Weights of a small mixture-of-experts language model, trained from scratch on English Wikipedia.
Size: 10 layers, vocabulary 2048, 44.9M parameters.
Experts: 64 experts in each of 10 layers, a softmax router.
Below are experts of layer 6 (counted from 0) of a mixture-of-experts language model. Rows are named router (the router's row for the expert), gate (a neuron's input weights, with its number), up (a neuron's input weights, with its number) and show model dimensions 64-127. Each number is 128 + 24 x the weight over its row's rms, rounded and kept within 0 to 255. Numbers have three digits each.
After each expert's rows: "mostly gets" lists some tokens that are sent to it at least half of the time; "gets" lists some tokens that make up at least twice as much of what it gets as of all text. This comes from a sample of Wikipedia text that the model never trained on. Tokens count by the router's weight.

# expert 33
router:151141078105131105105129138123111127127142151136137145143124111134090134133137125135131104137117152126109168120100139126128116110099102147136131137127108129136148119137151146122110113113151144
gate0:144132141164166134138102128120129125099095158162116109076116117112134128161128126067080119087141114124141127136117095108156112165114096168144121161079147132145138107151114096143079106161141114
up0:163140135183134090114135143127101101117117173137124145105140127158128161126122165079137107085111148136133163149120109155156130125093143136099109152073094126198133174143172135158108109146139146
mostly gets: "ose", "iven", " day", " time", "ects", "cess"
gets: "ose", "ion", "ce", "el", "ter", "per"

# expert 9
router:170095103146139106142153160164155113154154159126129134101131118142111149115141129096170135103119144131134166129155116111126156114119152079159178129106132095130133106180098080156123133181102158
gate0:130102129170099135119100109158143135142124166116096172084145136166129155110106116139123094123095135161093106139086156056168115159154110132124081120121137147136143118141110152118118119133140148
up0:141110071102152096073132150127084144130165138133141116123116116102145134130120159140119123148071147126116151110116119109117111155180129102125155187152085140141110107134133160122117101145115138
mostly gets: " has", " had", " have", " him", " they", " can"
gets: "s", " to", " had", " has", " have", " was"

# expert 12
router:138129142143118166132147153151169099075077139140098176133193103156152141079179101114133099115119121150124164130131144162146100106104157173112123175090131102092114160165160133099118112160162103
gate0:133101158107142147105140143108129113125152077183113129135101145152091130123135131146145125129129126132138110131109134158096083126085157105129081141097189136122156146119129119125109134093151189
up0:112172103119140120163103140125104114105165137125093147104144114145132108169125125139142144145167123104150160159139148129157163149150114133143109093140084152144125147115095179105128144125127132
mostly gets: "ed", "osed", "ized", " built", "ted", "ided"
gets: "ed", "ing", "as", "es", "ated", "ad"

# expert 31
router:109111124100123109106095158111150139160078151169126097097121164116141102123100125090170143116137116162131106134113133130171146137092145103110130136123148160102089113138126104094137121129091108
gate1:111125182122187085131131145155173162155109130116151110135148157146161125121133131114186119175103133132096133133151132140145155116100161112128114122125085142129095140070128116113141168142126146
up1:121139113154084134137106097130111158116151118100056148105175108148099112105108122127112071139158172140143136127135166094119094138115122161150086104125143129109132111159155145136153075120130096
mostly gets: " born", " also", "owever", " event", " now", " it"
gets: "-", " It", " it", ":", " also", "%"

# expert 13
router:156131111104153133107123135148140129144135098132153114152089154142141132143163109152117134101132122111124157144164099154126108105126111143141143127120066147111072075134163125100117128134099127
gate1:105089177142104144077115161124173116144142092142087113147116125103143124124120128126147156127136117112125142103157113146128113141134121134100154128126126161168109137165121132114128115168118159
up1:139117155123083152116096141162101108136111146130113151124135123179151109115143160080122138114123133092107102139107126086126155131124089138146155103115101107100124122111105143159117120097122154
mostly gets: " found", " land", " state", " form", " public", " government"
gets: "is", "ill", "ular", "ity", "iss", "as"

# expert 63
router:129162099130136121095139130109086170114146120132114179115084124121133105124110163175160127137054128150110173160142103093141126150144104117136113131199084140108138127139124133134121134137136131
gate0:097143180120191123153046144151104137171102160129149124177160163119111128118141145108138130152137137113141114114137121190171102174089103142114110154121152123115135101121136140103146131147137070
up0:096133128131142111102075152127121160136112163146141139181131114146118137083118128131121106132119131137097144123123125184131088173068111125094102157135134127149126119126148148144137125132103109
mostly gets: " a", " the", " The", " his", " its", " an"
gets: " the", " a", " The", "The", " an", " his"

# expert 56
router:102143123078123113093118135112119091111122134132142120102176134154158111147114112126118140116157107135169128154105125095136149115155124120144158133135167104143153155110147153086108109147134110
gate0:116105176132098112075153155103168143158142112164113105115096130154164074136153136170162141125143092107099139143171108141136183142173121115094178132131123118113079126110170157098172127110105135
up0:099137081153094164166116122122161157103153100102116157170110158116158162115114105112141121161086143170149105085104128148077128131117098112179136186145155142124182121105122119134100137132127117
mostly gets: " 9", " 7", " 194", " 189", " 17", " 18"
gets: "8", "6", "9", "7", "0", "3"

# expert 61
router:165108125144147130130112115149122108144085142121146097113171113138131116160143151110124110109127155115138142117139141105123144107158134130147123104094122116142132112117129135113118108104128110
gate1:193123121098104128130156087101126153131181140137139149156149153152109100149142113120124141148140113123114091142132128098118117127127143106131156110140103161128156093148113148155160089099108097
up1:127110120103167165123127139158172104122121112130133095124117114113105118123123120152140128132136164154123161120102131143130143163127128105109124149112127075132132125155127120137096126131198140
mostly gets: " Afric", " Russ", "apan", " Z", " Pol"
gets: "as", "us", "al", "z", " S", "k"

# expert 32
router:073131141123089119139089120144134160170140174166112098118168175107182089116108133111172136140124096162140154156122136123165158131109102149131117105125136159089095124114149163079114131133102125
gate0:107120167128159122115129115067131131147077116162143148075142140135145139138120105118163131102115139114152171115118096162114129164080166150068160104158136070116123082117151135089113131112133111
up0:137136100173125122117141130103115162113130099132137139088081130135140141105145162123142132125123116127173058097153144108086132164112153126171100135138125145096143146203130109146160154108134087
mostly gets: " 2015", " 2023", " 2018", " 2013", " 2010", " 194"
gets: "6", "7", "5", "4", " 199", "8"

# expert 42
router:149137131154121177118111144084128159090113125155126122098124145117135120084089110173154125139153124129172093133103129114130122113159147142104127118133153127144087137152107149140110103117135149
gate0:110115128173066107163150101125130140135181106113117148110146149152043127116128160128119145174110129141173093149099169108120146143107138160164123108139133107085115095122107110131118133142132132
up0:141164118179123124124129067165115138138160130143127158127137139122105130119120123111149120197132139146124119151110149102126141141101155100127146125086119123058126096113109141130132144102118160
mostly gets: "|", "  ", "=", " —;", " |", "In"
gets: " |", "|", "-", ";", ":", "="

# expert 50
router:136090148117155145098153113185161127096113153095138114161114134135156157121125145152112159145090100152170121093169123182097120093145121128086133103145113135076151145115141126153088119136091151
gate0:152111111139096091119146152116143129158131149127163124145103114180083140160166136136096083108127146092131117123107136125126101120135143118098120143137148150116077103151145112131177122133171111
up0:094109132145095136104165110123144091146120144148204120113136146188103154158175125150122143125154108080116132156091163138111131151094151124156163119133170124085163157177114117140159152113126114
mostly gets: "bum", " general", "ud", " Art", " commun", " Liber"
gets: "al", "r", "ud", "v", "ant", "re"

# expert 1
router:089145106182125136146117097144174110136122140153120150165135161158132118114124116119099124136125138148107170146122162135136113123120122150106112110110108117117157143117099120139146133097108150
gate0:099120119128185095152141112098133157142104130160141098122153130104124164147102142137174144172125101119142119099110112156120125141102144121156144093148157119109106131120138103121168128128105098
up0:163151143082112164092154130134120098098159148109126119107106123169129119139129090141076126099146098165132153142128137105113134121130107120087152157145142128147172109143101128161127123120132138
mostly gets: " imp", " sec", " requ", " char", " sur", "arg"
gets: "re", "ow", "ur", "ent", "ust", "at"

# expert 45
router:144121114084126135119102158133147103151162094114108133090122142153078151086125144141111121127151113162141174135126123105118104114094115159125125098114125130153112145125146164114113099143110139
gate0:136139143089173123160124089137113157160100119144110145140144173143107062143110114108122093143098107139150148110104153126144117168145121131142095149157089158128094126142107101151195127113144142
up0:128100100149085126134082169157096133109119135113165120120103091111106144119136139128133164132147131099139114166170133149148139099128118130153152118080142152103149123099094144139087144173078058
mostly gets: " $", "ate", " up", " than", " over", " early"
gets: "-", "ate", " as", " ", "–", "ver"

# expert 15
router:085139138102155092114153118151151168088117099175136147164085125163100153101130161134138093111138121143154137128144098155142096122092127172147166141146172114130100080140123101141115107146102109
gate1:116133105142118135136112164105127119152085126143132118161101102136110119100120120128124124090135158105143134122135138124112130086121103095112069110167136144136150116121125100120158128126118146
up1:130139127132136168158104135114118152129125126111152137113166162095160087170174132155114125197142098151171096103124107155169136126152149160129129136133127111128174143179097127135133132125121128
mostly gets: " later", " However", " than", "vious", " that", " former"
gets: " of", "ion", " that", "ther", " with", "ial"

# expert 55
router:109087162142138073092136132106145145143145110130122109110136133063139128139123137121158081142170121142179105117145124166135120119120162114143140128111132148103089107115151130154092127141098128
gate1:115128108159091164080132158152124176113093153120152103117101133175154137115088117170126122137123164119110128130123094143137138173149124139145111136136148140149116171129183137128128123110100132
up1:121128146173133157120170131126142167182105124119110107117133133150120165104135124141124146166141149120083120135137109158118118129148160124111115153127151123147086108150167157161132145074095114
mostly gets: " at", " as", " in", " from", " named", " near"
gets: " in", " and", " of", " as", " from", " to"

# expert 47
router:122127151115099113114140164186179098104122145115107174121185144157138121128163077132161126104100128151131138128136123150137121127128159136136156115100102127133094136115153124159106139144139100
gate3:143114117098141114123139120079081152117087110129183115109097143132139148143156112148145104157166127144161121093133107119113116144147121165102109126148121130105163119155083126117161117114109117
up3:148117120115134107157165140096153136142106142125160147138123131163131154099144108147148092136132165141155138112139095119122111115129164111106157095100109138134154129129133168140097095101126117
mostly gets: " used", " use", " members", "ects", " population", "ities"
gets: "ing", "ed", "s", "es", "ers", "ors"

# expert 46
router:123154133111149130115104136167128158105086119106129126165108108129122134139142122100147130115125119187183111102175132140098131118115116143151102133141173142142130145091149129112144132113133119
gate0:130143134185155081100165160123144094118161122136093163131168120125132104112118151151121186170090149129133113120154169096149088136150124165109130153091125133164089139156152160137122098114083120
up0:099116132144088113093168162112193074103132166091130136136141074125139175158117100137122111144124124115108137142141138135092113119129164090139129145118144123117107110100117153099105136161129113
mostly gets: " John", "ael", "ae", "son", " David", "ones"
gets: "on", "en", "er", "an", "ter", "in"

# expert 54
router:083109156127094150151097103100135130153124101122144087100167141127166163143164122115109116096129145121134097127104151076135107139173150165183097121130136118087102101134117111144155150153118103
gate0:096149160115130166120156161156154139094110133115185129102088110098159071167128126122129147116149110128101155143130117124143131162148146129143101124130131117154104091108123116155147114131148166
up0:138132101081168111114113122112097126150113131142105127118137087148116131099148128139081125136076151172137099128144129126172165158125135152133133130136102119109162118168169124092097129118079098
mostly gets: " La", " Jos", " Mal", " Je", "X", "ajor"
gets: "a", "ro", "o", "t", "os", "V"

# expert 52
router:142101078128100116162117135138123107135139065089124136156084101114091102150153122124179106102122132128151143142108148108120122156157130125126133132139106055139156146131104122142134163105127141
gate0:132165115130096083103174117101141074120122121143130131157134131118131110109176161102123165135136163146136124157069103090119117192117114107129117131133172151083132100143093181163140133166129105
up0:103153141093111112182075107139132138177143127113167115133111139116125138126092145105105119158133119097128113149157093146136155154127162146137146162112151109116125108102128125122146145159124132
mostly gets: "estern", " head", " song", "i", "mp", "ummer"
gets: "i", "at", "on", "et", "h", "ak"

# expert 44
router:103118166097144141145135149124158167140122113118126102067133112123164130130111140120173103163117096128122131119150147117114134152129133165149086162142136150143134155158159074116147116155158105
gate0:133101079120075155124163141089127099142117118161118128123127111107088121175131126092128123122102161157140113133138097125114162149154154151131122140078090122156131143153141093174166179148113117
up0:143131171117140097130074137128111132179146135078116144157125123173148102120136142155132083138126131110116171158123142127178115138104125120159114134142150113137124110089136091080104140152116140
mostly gets: " El", " San", " Lou", " Phil", " Hen", " Pal"
gets: "an", ".", "h", "th", " El", "il"

# expert 10
router:130181146112097132106137135135102127082105118130110087152147082105163145123106106120090143113143141153101134103084154150185108136118073112124091125117149140165176142097139177148114131101120149
gate4:135130099154163108182172141093130138099155150141116125161151099152165131126136097143082132158104127106122165120081078108133153137149086154119141102187200119117139147150171124131124125142125098
up4:149102162130136096138090117137158142155139138132127135108147109111111152127102165157152117119149119123117086134133137170118127088144153129122135124139107162105089123119153140167154145112095144
mostly gets: " inv", " requ", " conc", " Qu", " inter", " int"
gets: "u", "im", "c", "on", "p", "et"

# expert 34
router:134118094116130118159160120096122100162166134156123142119132142130071114131099146148106094189102107084161120138146116114150132114100111126122129140120152155119110098159112096161109107150131102
gate1:115083095127065118134122139125153130123114123093136151072158138147066137084118124129101126150144113144167167139104152096133138120159138130129138153138155126113155104110177119143136106131145139
up1:129137104098125141086076144125111160138151153107133131125132104115181101185167108091150155135138165135061113125152096113096169140130144118144142135151102115105151161145089189119117116104122143
mostly gets: " on", " to", " at", " On", " over", " against"
gets: " to", " on", " in", " at", " with", " In"